config.toml
n_layer = 12
experts_per_token = 2
activation = "swiglu"
routed_scale = 1.41
init_std_router = 0.00644
lr_router = 0.000515
norm = "rmsnorm"
optimizer = "soap_variant"
lr = 0.00537
batch_tokens = [32768, 65536, 98304]
train_tokens = 598300000
dataset = "wikipedia_en"
Below are experts of layer 4 (counted from 0) of a mixture-of-experts language model. Rows are named router (the router's row for the expert), gate (a neuron's input weights, with its number), up (a neuron's input weights, with its number) and show model dimensions 0-127. Each number is 50 + 12 x the weight over its row's rms, rounded and kept within 0 to 99.
Before each expert's rows: a language model's description of what the expert responds to; "comes after" lists some tokens at least twice as common just before its tokens as in all text. This comes from a sample of Wikipedia text that the model never trained on. Tokens count by the router's weight.

# expert 16
It responds to: Name-initial pieces. First word pieces of capitalized names and foreign words starting a word, such as Ch, Sh, Wal(z), Coll(ana), As(uka).
comes after: " |", ",", "-", ":", ".", " of"
router:47 46 66 47 38 47 52 43 51 47 57 69 54 51 38 62 50 56 66 36 63 45 35 43 53 36 43 72 61 47 44 45 51 74 74 54 47 33 71 57 44 44 51 38 44 18 68 60 54 27 47 69 61 53 53 42 52 50 51 34 69 64 41 55 65 49 54 40 68 48 30 34 31 58 48 54 59 45 59 37 63 56 52 70 49 47 57 68 62 47 79 65 37 25 53 60 50 67 61 50 65 69 34 49 43 62 46 56 62 51 50 45 36 63 50 61 61 57 30 61 60 66 65 42 30 33 54 66
gate0:43 55 49 45 31 51 54 41 42 46 43 47 47 47 51 67 51 57 52 49 54 36 54 55 65 41 53 55 44 48 25 80 67 48 60 83 49 45 85 64 49 46 71 45 57 44 36 67 36 34 36 51 60 21 62 43 65 41 51 56 37 55 55 50 61 52 59 54 68 60 32 67 37 49 36 58 45 35 64 49 34 48 55 54 52 15 47 44 27 53 39 43 46 42 45 43 59 52 58 47 48 52 50 51 45 41 35 34 95 60 59 39 44 65 35 31 52 38 48 59 49 42 48 48 35 46 47 51
up0:45 61 52 38 47 25 66 40 57 71 62 50 43 57 47 60 36 42 37 52 48 53 60 63 45 51 49 43 53 67 36 77 64 60 47 28 40 65 38 56 43 59 51 69 45 46 59 31 46 47 47 53 40 61 60 41 41 52 77 60 55 45 47 57 79 39 66 68 38 47 56 65 58 59 59 29 56 26 38 40 41 65 53 76 42 60 40 27 57 32 59 50 61 45 52 76 40 46 50 61 29 55 22 55 56 45 52 58 54 48 70 35 55 53 49 45 56 48 53 44 32 48 33 53 67 30 59 63
gate1:60 22 48 62 42 70 56 45 54 33 52 57 53 45 52 64 38 46 43 48 76 56 52 46 53 48 43 62 43 30 45 40 44 41 38 61 37 22 62 52 56 75 51 56 45 55 38 58 28 59 42 49 52 59 52 37 29 68 54 47 47 40 78 59 56 48 56 56 67 45 39 57 69 65 45 64 46 46 39 25 40 57 50 30 66 40 52 23 47 65 30 77 31 55 40 45 52 51 49 25 57 51 62 46 43 57 55 50 59 30 65 54 56 70 37 46 60 29 50 48 51 64 56 65 38 54 41 39
up1:41 38 52 61 63 19 56 46 73 51 55 53 47 64 41 61 41 32 31 62 50 30 51 75 49 54 41 46 53 57 50 38 63 30 65 59 59 39 56 42 56 48 65 58 65 60 60 62 63 65 36 32 34 38 43 51 54 54 45 54 59 64 52 27 44 51 33 39 50 60 40 52 53 38 48 68 53 26 23 59 52 39 54 51 58 47 43 38 42 39 41 52 48 62 34 44 41 44 49 44 58 26 37 48 38 50 42 63 48 60 39 41 55 60 43 54 38 75 16 50 53 59 75 51 53 60 18 42

# expert 18
It responds to: Word-initial prefixes. Short first pieces of a lowercase word after the or a, such as re, pre, ex, un, p, b, t.
comes after: " the", " a", "-", " of", " and", " ("
router:47 47 40 30 38 40 55 38 43 49 51 52 51 38 43 64 52 41 53 34 55 43 55 56 69 40 51 48 59 75 54 72 63 49 52 59 70 28 64 58 50 31 48 45 24 16 56 67 46 30 47 57 62 57 43 44 43 56 53 56 72 63 47 40 78 43 58 57 51 69 50 40 50 51 47 65 59 47 61 33 69 55 51 62 53 43 60 76 52 47 70 69 31 58 66 49 62 61 55 59 51 58 46 54 33 69 51 48 71 63 39 44 30 64 53 54 51 60 34 61 55 63 64 40 25 46 64 58
gate0:57 31 46 50 45 55 48 63 41 45 64 59 51 46 46 49 53 62 51 41 48 48 61 39 42 54 45 33 55 84 71 52 43 37 32 56 52 36 51 57 31 62 39 33 46 39 34 51 38 41 63 64 43 52 64 47 47 58 58 53 68 52 43 41 46 43 67 40 41 52 64 49 61 47 68 43 36 49 54 21 66 62 45 35 23 61 66 37 65 40 62 42 52 74 66 63 65 51 45 35 46 54 31 34 26 47 48 41 85 46 41 84 46 62 54 33 57 51 49 40 53 33 55 39 65 55 58 53
up0:28 55 66 61 65 23 41 44 40 78 48 67 54 37 58 55 65 56 47 36 59 49 31 69 36 35 53 57 42 41 61 49 19 37 37 51 43 67 47 39 54 44 43 62 42 46 44 54 50 49 38 25 30 39 49 49 41 32 39 50 43 40 55 42 54 40 49 49 46 46 37 50 61 47 25 48 48 52 63 71 57 58 32 32 56 41 51 37 48 44 20 32 46 41 39 47 40 46 55 41 47 38 43 61 59 68 54 60 34 46 60 38 47 42 18 61 57 41 39 57 59 33 45 47 66 49 76 42
gate1:55 31 52 71 37 67 59 36 54 61 50 53 37 54 45 34 58 31 63 65 53 69 42 41 66 48 37 45 61 67 39 66 38 39 44 47 55 39 54 66 68 38 40 52 46 42 65 57 44 50 43 39 56 62 30 40 45 55 53 64 72 68 54 27 50 48 48 69 60 41 57 49 48 65 44 57 57 49 54 28 73 48 79 42 55 62 35 40 31 34 33 63 44 67 70 51 50 64 46 38 63 61 56 43 50 62 40 29 53 44 46 38 39 29 42 56 61 55 53 62 69 30 39 42 65 41 71 54
up1:49 49 43 51 43 39 52 34 40 40 58 64 42 62 60 80 48 62 57 50 31 66 41 46 52 58 35 44 72 55 46 17 42 63 43 35 20 40 48 56 53 52 47 39 52 39 50 62 64 31 44 58 40 32 58 54 25 36 27 44 70 60 43 51 63 41 45 77 36 52 52 61 52 65 46 46 55 60 60 34 71 60 50 43 56 54 55 69 46 51 42 53 42 40 54 50 63 50 74 40 40 67 64 51 34 43 63 58 57 55 47 43 64 44 66 42 42 47 78 55 37 36 54 57 71 62 56 71

# expert 10
It responds to: Articles and possessives. Determiners like the, a, his, their, its, usually after prepositions such as of, in, to, as in "to the council".
comes after: " of", " in", "'", " to", " for", " on"
router:50 25 42 40 49 50 44 27 55 52 61 57 43 59 46 77 69 46 71 51 66 56 24 48 57 37 45 51 60 64 59 63 51 68 54 65 55 46 68 55 65 36 40 39 53 42 68 42 48 54 42 60 46 39 38 49 47 49 42 47 71 51 51 50 55 53 62 37 53 56 30 52 47 66 40 66 56 33 70 41 63 54 52 68 40 37 62 53 59 32 47 66 42 35 34 60 51 48 57 62 73 60 26 58 41 53 47 63 69 61 38 65 21 66 37 67 53 49 39 70 47 56 51 46 21 42 66 55
gate0:46 52 50 63 47 50 40 24 47 67 47 33 40 45 43 31 46 21 56 54 66 45 65 34 45 54 34 70 46 55 38 62 55 77 61 52 55 38 48 48 39 74 42 50 53 37 56 52 55 58 68 51 70 47 50 56 26 41 48 40 41 52 52 44 47 21 54 69 40 43 56 64 49 57 46 45 43 65 39 45 54 56 42 70 54 38 46 60 32 61 27 56 42 44 64 41 25 67 60 68 45 57 57 39 37 53 38 61 64 44 45 44 38 53 41 48 36 38 32 69 53 54 15 31 50 38 38 38
up0:48 39 51 52 48 72 57 22 48 61 45 78 41 49 60 51 46 64 64 82 42 50 35 48 49 43 39 57 46 80 56 48 46 49 28 49 67 63 61 46 58 51 38 66 32 61 50 52 66 61 31 56 28 58 49 46 43 65 43 54 51 64 53 35 49 60 58 57 58 49 49 50 51 49 35 54 44 36 66 60 46 56 35 42 69 60 50 40 56 56 51 60 35 52 29 32 61 28 52 43 55 74 61 24 37 43 50 54 64 37 49 55 61 48 41 62 53 43 54 45 41 57 54 30 31 12 48 40
gate1:68 41 54 46 57 51 58 46 59 39 31 68 68 58 46 40 68 46 39 52 48 55 72 46 61 37 35 36 73 58 65 57 60 79 64 39 55 56 70 52 57 41 49 48 53 57 66 51 47 47 53 23 28 51 47 25 73 60 30 35 72 31 40 43 72 64 53 23 67 44 38 56 31 51 47 48 44 57 48 61 61 59 51 52 45 51 46 62 56 57 53 45 57 69 56 33 53 44 61 41 59 50 46 37 41 39 53 63 64 50 50 82 49 54 41 58 62 43 36 39 63 54 26 63 47 56 57 49
up1:46 49 44 55 55 79 45 47 66 58 56 45 63 71 70 71 40 51 46 47 46 31 35 31 70 54 67 65 42 27 44 44 43 62 36 60 41 57 41 64 49 56 78 60 49 57 34 47 65 43 28 62 50 52 53 50 49 44 55 61 79 61 44 28 53 32 47 54 30 49 44 66 64 50 52 53 34 50 48 74 43 68 66 47 46 58 34 75 52 42 56 52 50 38 57 52 31 49 53 46 43 62 47 49 24 41 63 56 36 34 43 49 27 61 75 46 55 65 50 52 50 43 40 55 42 40 30 55

# expert 11
It responds to: Hyphens and prefixes. Hyphens, en dashes and slashes inside compounds, ranges and list bullets, e.g. 14-year-old, Seine-et-Marne, pay-per-view, plus prefixes inter, sub, non.
comes after: "\n", "-", "–", "/", " Al", " non"
router:37 45 45 30 48 46 32 56 57 42 59 57 60 52 19 73 60 54 62 41 50 42 42 44 68 49 34 46 52 68 43 69 52 54 55 61 69 39 48 54 54 27 59 45 52 36 43 71 55 35 45 51 44 45 49 50 37 44 55 49 49 70 43 49 55 49 47 34 46 52 52 45 43 59 58 50 71 40 55 34 65 63 55 50 52 37 65 68 73 34 68 72 34 37 52 43 54 77 70 67 48 66 20 67 49 63 26 52 58 56 41 54 42 53 42 68 49 58 26 39 57 61 50 44 28 39 63 63
gate2:58 29 45 53 64 52 48 46 39 28 61 61 35 47 46 55 56 52 44 50 44 56 66 62 38 48 55 47 55 56 46 76 82 45 47 41 43 51 47 71 60 48 65 55 48 47 50 51 31 48 43 37 63 69 34 46 69 40 77 46 64 66 59 29 63 51 74 55 28 65 64 57 48 53 37 46 75 41 69 43 42 61 35 38 41 43 46 49 56 45 67 47 46 68 35 45 43 46 50 51 53 67 52 69 31 53 53 76 42 63 67 32 39 54 48 59 37 47 45 28 76 49 53 59 64 47 58 62
up2:57 62 40 38 78 46 51 51 73 55 53 68 54 42 37 37 45 68 45 49 49 40 41 69 74 71 47 51 58 49 45 53 78 54 71 43 45 62 42 64 55 68 42 21 52 35 46 40 46 55 51 60 43 53 68 37 48 44 45 48 34 38 65 45 50 65 59 63 36 56 49 61 37 48 51 19 45 63 70 27 60 35 53 59 47 49 43 62 36 49 54 50 62 26 60 52 48 44 52 26 45 44 50 59 31 36 59 47 59 47 55 49 59 43 46 51 80 34 59 62 39 56 56 48 76 47 38 33
gate3:19 41 50 45 28 65 39 54 36 43 42 52 66 56 29 62 60 33 48 37 33 54 47 59 31 51 42 46 39 50 65 60 46 49 48 58 38 59 58 42 44 31 60 55 51 39 45 49 48 55 39 48 51 31 64 48 75 44 28 52 52 49 59 49 52 44 75 51 60 46 45 61 50 46 66 48 49 57 56 34 60 52 56 37 54 55 57 40 38 27 48 60 34 28 50 52 31 43 42 74 46 63 55 51 53 70 34 56 66 63 59 52 44 61 39 62 69 50 33 49 77 71 54 17 40 57 77 61
up3:23 44 46 30 39 53 59 64 51 49 47 55 54 57 43 51 34 47 60 53 51 48 51 67 37 62 38 53 33 60 48 58 62 42 39 36 41 64 43 62 59 51 46 58 43 45 46 30 34 84 41 66 66 46 67 52 70 51 34 59 48 40 53 56 59 39 55 47 57 48 36 56 43 55 57 55 62 79 57 36 47 70 40 26 69 63 69 44 36 36 36 38 53 30 51 58 22 47 59 77 42 61 58 51 61 74 47 42 60 43 48 50 42 79 62 66 49 36 49 45 62 70 44 39 53 55 58 40

# expert 31
It responds to: Section and sentence openers. Newlines and hyphens before infobox headings like Personal information, plus "the" or "his" beginning noun phrases in biographies.
comes after: "\n", ".", "|", " in", " of", " with"
router:46 18 49 39 50 35 40 34 66 43 41 59 45 51 36 78 56 70 58 35 56 35 39 51 64 32 40 51 55 46 50 47 49 50 69 68 53 30 61 67 50 38 44 47 50 30 56 72 61 41 41 56 50 48 46 41 44 50 52 44 71 60 52 63 62 37 57 55 59 63 23 53 44 47 43 69 55 45 67 32 60 59 61 57 51 40 69 75 55 34 48 59 34 44 54 53 51 62 57 59 73 69 29 51 44 55 42 49 65 63 43 55 40 69 44 65 52 47 20 54 45 70 69 46 35 44 51 53
gate0:50 49 40 45 42 45 27 53 46 44 39 55 72 51 49 71 48 54 52 43 36 31 55 49 32 42 57 51 44 52 42 43 46 50 36 56 58 41 36 49 44 81 46 31 27 57 40 25 55 31 70 49 67 56 38 30 53 53 51 56 42 33 45 57 46 66 69 62 56 38 63 46 60 43 52 58 64 38 46 35 52 46 37 48 61 38 49 65 56 33 51 64 56 51 51 52 21 58 41 57 55 62 53 32 43 49 43 34 48 48 39 51 62 29 29 60 59 81 47 69 53 62 78 58 46 32 24 46
up0:43 49 27 41 41 49 48 81 44 58 59 40 45 40 63 49 74 46 46 56 53 65 60 60 40 58 28 58 77 46 53 50 43 45 57 22 61 60 74 52 61 46 42 45 48 45 60 72 27 67 61 49 35 53 53 60 58 61 53 64 57 48 46 37 51 34 53 38 32 24 44 43 58 58 58 57 41 61 42 62 41 63 63 37 34 59 60 29 67 59 52 49 42 60 46 53 65 68 69 41 28 60 49 44 52 60 43 58 31 65 68 49 59 66 48 46 56 30 54 46 75 47 41 70 57 65 58 47
gate1:46 39 42 41 61 30 65 27 62 47 47 40 35 56 46 67 78 50 55 56 59 38 68 39 46 33 57 22 45 42 50 28 45 39 51 56 49 46 63 45 55 34 54 55 55 49 54 60 41 45 38 57 59 60 40 69 52 35 51 57 50 38 27 33 47 53 29 27 73 73 54 28 35 47 63 50 41 51 55 60 45 39 40 56 51 42 38 72 47 54 60 46 59 37 43 47 60 65 50 63 75 31 29 60 27 49 56 39 57 74 43 49 47 54 55 38 40 54 35 53 25 44 61 40 37 46 56 41
up1:28 59 63 75 55 34 49 51 42 49 60 48 85 23 75 44 47 47 58 57 55 44 49 63 44 43 51 45 53 56 68 62 60 60 71 53 51 34 52 50 51 53 40 62 55 61 45 45 60 34 40 58 34 49 49 34 54 49 55 34 49 60 51 52 33 47 25 49 41 59 41 56 51 49 55 48 43 43 51 47 44 75 40 58 43 59 58 40 46 34 40 51 46 77 45 49 44 41 60 68 30 39 44 63 60 65 45 84 58 45 64 40 56 31 45 48 32 20 61 44 41 42 22 34 46 63 68 46